Weights of a small mixture-of-experts language model, trained from scratch on English Wikipedia: vocabulary 8192.
Below are experts of layer 5 (counted from 0) of a mixture-of-experts language model. Rows are named router (the router's row for the expert), gate (a neuron's input weights, with its number), up (a neuron's input weights, with its number) and show model dimensions 0-63. Each number is 500 + 40 x the weight over its row's rms, rounded and kept within 0 to 999. Numbers have three digits each.
After each expert's rows: a language model's description of what the expert responds to; "comes after" lists some tokens at least twice as common just before its tokens as in all text. This comes from a sample of Wikipedia text that the model never trained on. Tokens count by the router's weight.

# expert 1
router:522561552437514529476561486422527438459412518496474542540478529510530531526543513411519448523543468533475432485460569537478500430478410520433491446436550557468492468492452533537520547509458419
gate0:522507521462498459515507530462468547511538437581534522515499552412479552517559491531501539572482485507467492532581517429539548450537476542436532477528557468476510484473477487483547437492416421
up0:577543492507481496543467483522497453558530503537534461514521543524486506489526441503525490461494564481548481508542503541513523432564488474532520531462534535528509508452490495469477511490502485
gate1:449519493495534561507436547505510582494583546492433453517509560553484508488443444539593479492562527444459539510538509544486570408468543520526475482590529420489496466538460510582554488472500471
up1:423571545493535514521450527516486535447513458524567493526490543531510517545418422536546467469573496515489496566471538581509554490499513426526549491487529479566489455479497508492487512496508462
gate2:475533564443493486547511534483493518504501464493554487544497417496539488543473486525494472565586495565490460530510535517458527461497530513580490560495496542475469429533539514476505507491522541
up2:497592521523449461579506454514545501501514516512478523471510506509456501485500496470434490581502558407527487546553575481507418559465538438532489528504415506457487543556471471443441521497505513
gate3:475478539488517517478513488546511501474533473504570512442450496524537515513499464544495497559462552450503528518584473494500491466477500517490494521495481512485480470518550492515563477542457546
up3:539496453569463457534538472457504506556508545483446466575592472472436521477493476476486543570500402516448484504485501509484512564525462499511486517499503454539522515461415533529534481466498530
gate4:446463524425569511470562553536553429430531464488462528580506523552497486501480517425564531568505534471451464440480563544474505533492442519516474508551512518584553569430497524506510540544482510
up4:588517488511490524476503406515468490583497510471512428438515495440499472513554449496418479468507440510561503567541537460513484462458482502509492500429504472436454527505542548435573448492532494
gate5:534504546504478499457462405524526444478460544461424590518471491487441533442490491466516537527474498527578535455483494556481476466452552473484529478413463462469475536548447470430494530529477502
up5:538499492506530545506487459537532530510503496481476561508521511453455529469461481497445516571474467484624458571557430470460503423517488445501520466442496464569498557528543438572494482509466494
Description: Pipes, dashes and opening brackets in wiki tables, list items and parentheticals, such as |---|, (aged 61), (6–7), - UZB.
comes after: "\n", "-", "\n\n", "  ", "|", " ("

# expert 10
router:493543538487519490493554493480548502491422570518442588560498519508540453483536503431477446492568446481466454467462527547479471485482527564467510395437533500471507521452553524477541471541477468
gate3:524528502544494445516498440475453501487443508537548498487501416571468503554477490529566534519495545482487527491512460525456551498487435546570453483533452546533447463480492598449510525425485487
up3:504523524501519510463540473490556490559584478502536473450497489501567495474417421468492507527442548511502419555464483486492549538468507430511521508472540431495540519498510487499518566452467559
gate4:515502457520469551561440502450439494480500612533498547438509520494460474475565475487485511440574520434424484531509499486506422512514458513496415468530581493499463418564509520570462521497468417
up4:431535503505498520548482450556510490505502462523472483475517459483493522476513499503545561440516547486506465467463514431470503469507501584456514479567462521489521544465574549495474442551540440
gate5:428505475546514454553466531430515537405562527452589483553533547519526539567511489514521495532574525482460475483441505555493515554474509521546552476383518503478430630503457537473530558472446483
up5:502494505467416517468552486506437526602426498567394545497501517522510502526514444518485480460464496517572488545552548460514512492507518533455442475516491411512512374566514493534475479475532470
gate6:450549481519532491514507500592504498471422516490491498429516484457516490515501469502447483487501488476525466480483484539558524469524528505512517512455533544549486579514486539506539452534512516
up6:427532500529532486521508541559522437525517579432488460517552479478492440555555496423482501441498494519572534493502446551646460398484523492418459578482529506473518559481485536476524478496458475
gate7:460538457541505516479465449555540535456535456421455492522519459559449436509564487527514519486453495483498476507478455418496496524520473530472588454473549457394524483500472515455517486559483500
up7:538459469500516489441507495491483461524517425473511529517527519490464499508466446523528543501487539464483564619502510518517513555556502438469490508481524481480506494467499494505467565459513493
gate8:512563529479474484513509478509455614562523524495472520551452481542503541508437468523456486495499523628394496501507519486514556559516490506504495427490553492514406496522533460447493529544601497
up8:456435499526494525491471538477489500450533449603475496514456523456462498435606528433513461501468474449557496502499492545575523606506582500501501542544467463501547467440430480571527519482481455
Description: Double spaces and table filler, plus word starts after hyphens or a, such as self-ti-tled, unc, ill, exc, never, previously.
comes after: "-", "|", " \"", " a", " (", " un"

# expert 13
router:450510529459537521517514517418499473494475526453441447556442490467490516506539551433455476528553467556496452506537492474502523424499462521481451476447519576481447494501532524549503553559471442
gate0:454546451509563482462516553562468502525382511484477401512502511502482541519471535560483517469550519455481464448516507452378452392490468562473415530573562474428527501517528493600447466546506511
up0:506503470476478413472518488438508447518540504542471585471476451508482494514493525398547551541483466489445568517485471523530522503470514461523550410420505495488485460409472473420451542456532522
gate1:525557471480541484483505479495502554515556583417441484464553524509453526477492434510485477522576571541430460476471510418516459490577469478427587434517490457492519459443553405499535518563472453
up1:558531503520474473495564500507520521508520535515460503509452520457476503507569537489483506538524490392443547416580558492516441510499450480490652465487584484444557452516441512489503462526465469
gate2:500533503484515473514419571411531506404574546474463510499608439493475492504501473545486539513514475446524440506536506498535434483522477505501472568558482523444514483481530546495499490490527561
up2:414488540515499476475500474603480501498512487441541540493433517471492467603501453489465494478495517477498394526557514596515499555504507517515522487435454399461479425579483495514476513506488532
gate3:496514469542560559535516444527584509467543494543361501492531467458534491492515466553441543493464465508470545510549499510499493609534504521554435469522422489486539594465538564459543470519480443
up3:513493490557633476542480469445555539484482513495429517476440502457466522484468492490494538508488502498480478498493490532495483586468548454570520536463508509542577514532509585525503485473488500
gate4:496480536428448524544489518498526499514483518443489489437480551507471476476479433502491426550575455454439504463540553477493507482477434507439518536459549472502477479450507583582499500479476555
up4:506452480553455524545507521476453511454474515474469504472524526612535522421496515510537512480512472521483521501464537458553505571533513466460514559495512570571490542478478463460418465491538504
gate5:390490466453538487496564509512543503494502498545473482579482453570564471477528553470535529509535503466558479474520484499534541450437531397505547535558532573442494527491530474566554460458472595
up5:470498452486472476455486430494495523478514511547472519548466458419539528541523543531475440547552553471477465535523488536540475496501524485415563514468487544513516494475551507543562453550546567
Description: Equals signs of wiki section headings and line breaks between sections, plus infobox field words like Location, Genus, Scientific classification.
comes after: "=", "\n\n", ".", " =", ")", " is"

# expert 0
router:492513565460545478546535534447543537445490503494473508519482510472539571480531506465480426534552438510470475475487526564487507421437493547490420494428534540475500490509506512544480521542502426
gate3:444474491531520433486558459526400488527488458519508475530494549497376456465546467521446394418491506538557490509544485526491538518510499478462475500551497505466472489519482535534554480528429514
up3:486506407526505444560534534486502496431571487476544468517527527530491457506517486563494479445521515497466421408548456496498572493476519481512497491433447491504559504434464493490512568419487537
gate4:481552471477513512490492494452479498469528492493590439544432505493521515492548530499402484469547517468462582439512512443547469507511457487543429400542560517463544405448449422425485486499447508
up4:500553501534558493481524584451510457450438547483528501489510544491516470522533537490460513513528518435510542483510551415491422541519463496495428500557477510489409458445558479476484524514474494
gate5:433510520463500558460561491500607499442463450447455501498488486535593485448486438483522499487462561463407497512567508496505486540507565496539508542478531477539491450454551591449444529516453508
up5:480458479469480439530506527456558514471488481505521487517490485488486500522483486488514544455553502445495521553523542558536477511522510527518503485470476469506492477466467535555458511479473433
gate6:505547475581498460418538492494440497507463450514475498541457494549513434431455543511502460512479519568521475566424478482552531485491513505547464496435484468465480523552504423469559558476494500
up6:528533507563429487407526514523527510428507476485482455517463425557449536532496462531452556548503529468449494473525572545423470540524472461541559490510552505512581535518495459560473500415550495
gate7:533497413472489507505459453453410504521453508521518502495497547442456465571467489443518519561509510523467504446551658491485533500520520518467520483498537534569505474471566507470453507520439482
up7:471515564503468549504486497466549559551559477547482530536480425504586526400489527499459485557531519535479581513467496478470466486531500482520464503501447596541510508535463548532513448499520524
gate8:511492419450465521459495491466513446522440506612520424536473505494497487476454571509532480477427472515524543535483504513534451482479420454528437455511459446443536550557474494513501513471520511
up8:503510539552479522532517559521483577447521515501550629485482528469499471535567491466498488481567554489488454475534425554450537426532559460435514436501497575489500462545501476505449475509529578
Description: Nouns in biographies about education, family and career, such as degree, school, University, daughter, career, plus percent signs in tables.
comes after: " a", " the", " his", " and", "'", " her"

# expert 5
router:531480518512551534485562518444556517523454522457546500544466462544529521481542560450493492551574465524468483477495483594509516477514518543470474510458547548488479504518560561531495546476486403
gate3:463542502483427468481566552504528512527467508516520535508502535573505576494487542512460517448502554440515487533550507531471500557478418550569427517480484523561479427464469456533420469458455580
up3:528539507486392454564530528503512504574478535442533459533505560476491530538484515564484583507413485543495459559514480453514515502471472412506478480507528529517489467445490469464546502434518482
gate4:489468580525491579489542489446505475490444459520451513551444520463514476567511451472555492538478467487416494463472503487401532503543537527512469521540455468595499517448485582475540534502403534
up4:498495563512517503564512466507576564459514474462507532455481492489597453515488550506517487555488574487489518558488457591434487465484556525502500571521429552484460544457552519504498536560486485
gate5:450569476399477509466491460504512431509422503513512434539511484529550495573488506486486535446511479458513427398489505477447441431439522535575457516483556495533506494492530527436527417416503460
up5:491535537491457485454380534461461545478569496531487490489463552486427470547514486463540459542551526475472514536481538510591524552505506478461495430528454463434471398459466490463482478536490452
gate6:485505437558508494430504545438483471558476498487473526546459563520507507521518466535508559449473574433451444517545444498492499566459401476499504497501489552517569528482525565481526513514489511
up6:467477536454506508552451488516511515436495492522459453456496556494497504479519531576472532516552491513464565551503545518530571498440409474473523434496409551525544557487501473560545529554464538
gate7:410491531449536566442545495427517511481461483556457531545475506358522529531408472542515537556484523518506502446514489535582517494551531512493526488502435564527477492510521532450527499529462444
up7:461460531520507524435516507450469472522479489534529446545461509444501480477468530554531430545513494542486481485483515516561404547491505491491475472500422500524490529496501479453525491456488502
gate8:531570500617488455536509526477491514483460509456504557416504473455482452474487517484499549529446568476500506514485418534571455436435556505519499471550497539537537485418545477494523480525481469
up8:457428509440504527465498457516512526471499506501455502510472573504528528543529523585483449419558479427505524478565536507467577507558501547557526553494527481464467458586494551587472524462557514
Description: Digits and number pieces in coordinates, measurements, money and statistics tables, such as 000, 19, $, and decimals like 45.76.
comes after: " |", "–", ".", " (", ":", "′"

# expert 8
router:534550525500515497488599486428504523454469543466526520537444555540567539528585521408483470552560474536453431461513518565422496441501471494460514456424515543462492458473532535538530502552475446
gate3:549454491437430429486573506470520503451493518568481552521419497425517495494516494508493505506458455518493466549523507490464484467489531513412558536501505520560510477538504516482540427540535481
up3:544488519477458497439448511513520494408503525492496520462473532456516533502532524480547465508480512499467461509477483474479539451568506562456488513543470494539540538486503495478519483567498511
gate4:483510549534439470502475527489472503486464501520543552503561485506485500515596532542559551530449497529469516498466505503508502502456555418481582417552523521480506502496559496458518589421509522
up4:498452473480459460577494489456508580529445474455471499543496457457554504494482473523528427518495526508504458437515492448430517410466565573437586433539494562437503404480565401487537438517493522
gate5:455543548541478441560484517522416404478460514521473555437466480577493554428505476535539448523629491502475567469520465476476581505510463489529457581514536569486435452556541602510530468490485491
up5:485554446444489485516565509536428505427433499465563440499496501473486404531479438507445561547573428515507442523564563505518520599557499522438490441582547463462474538543412508475521488584484425
gate6:523436515492463512509509483449477491534433524545510481503496518467524538452443528485480501518505496476485502487420541424520488500387515455398461486449499498512471544477579525487545520504524515
up6:456524502469526514544506473509475528514514534438438534444490478461487488445558551501515509524492538553526422543503507547536605423551510510536563569474528549532532491492493481499450553441538575
gate7:492523547474543461482516560470535503455517475445516543436535504525460478476477564556502528474492446565474504512563564504542501539482580520434496587538540505493431465539449502451452416467457465
up7:460460478459565486576420549466527439483492507498497524440509475494533459489471593517506506500447452534505523498548493487488495518541487564498534475547514531499473574493443483498510437454478495
gate8:590559483507464573445524426499398496502511499476479457505520445468503532550519445433580429502470457495512453521510510446560484574464476490435461475462498438441471502440566517467551526514460494
up8:503463532592509441528400494462575515504542481556541580540460508580539507452482506591467530470536465460471593441519501480463522509472574513491512466558511480462524506544506450515497466477517483
Description: Four-digit years after in, commas or table pipes, such as 2016, 2020, 1900, plus stray byte pieces inside Chinese and Japanese characters.
comes after: " in", ",", "|", " In", " the", "19"

# expert 11
router:541534572450547483480531478433579478495478521423491514533478531477559554472516511492507452509572440511465477475459506581475528454507432467418463441436520540480525480538529543543517558493453441
gate0:498463533544568499441450449523362474440477531519499447506534453494523508504502481538434584483473542500483539476550460502460524513454540457547491552515533551507450546511495429563457486481471477
up0:475509535485489477517552464517453428517521594562439518482543516529484488452495451511517479478469530466514511479460450610498470458498562399482464549428558527463534525498590432468474500485572468
gate1:499513566496465476457516475458446458454497502503534500534491517558511465477451530587439481475485535526486516567514532488467510518449503510489400519473492491483430429555458461460473532476524486
up1:643476466525576566607513512444478512452476451524362517515547529450553523540500482524562532509566497492461484502484478547538526510480454457550556510548474519481458528616564602506477460463515490
gate2:491500552465542504454467487445479431441437517480585515568499432552562502501550557473510509520490461482522521513498488478470481482488489508499495414469488564508497490502499495552521474458440518
up2:514502578469509514446470457452501429467471539516537518510459456542568474522530554498488494493467396480477561505547502456480514489474446489512507456490478523492532432548502501490490435486444482
gate3:415422475502543575505493475502509575501510443471347467507518491588462528486482481491505489489502486492517445459529466468532486501548540508499555413499534477485532473477445554525456521518559510
up3:518527422471471492555507561452433499486525523512530490539505541428513502496490557494501482499522517490486564504412506523506564468508546508505524546474470485485429526499535478444464516493520484
gate4:432526461454524442537514387463570497446577403466474551464454434541479533486482487523489478577499513414455514410476539587614551483500407524510450502515506470541473525515498553529526562506502520
up4:510437621509482504524438595484507479531472531506506491501468487449497529528483546477485516495506476538561503478527523494361480511450585530427553485516467507502576460521533480458501435511501425
gate5:583509498466505523509457508514504508440529416508453505489540371496512514547453506527500477539489496520425523514488423579539539453441454493504427495542488472444469538498487573438552504459571487
up5:584497457494555544517457487479500470491436481487464487480524430464539519526468498508507449575523483535431490458513439540528496520472501521527433448540434510503495525557515551528558508522572516
Description: Commas, and, or, but, although and similar connectives joining clauses and list items, including thousands separators like 5,000.
comes after: ",", "s", ")", " 1", "\"", "e"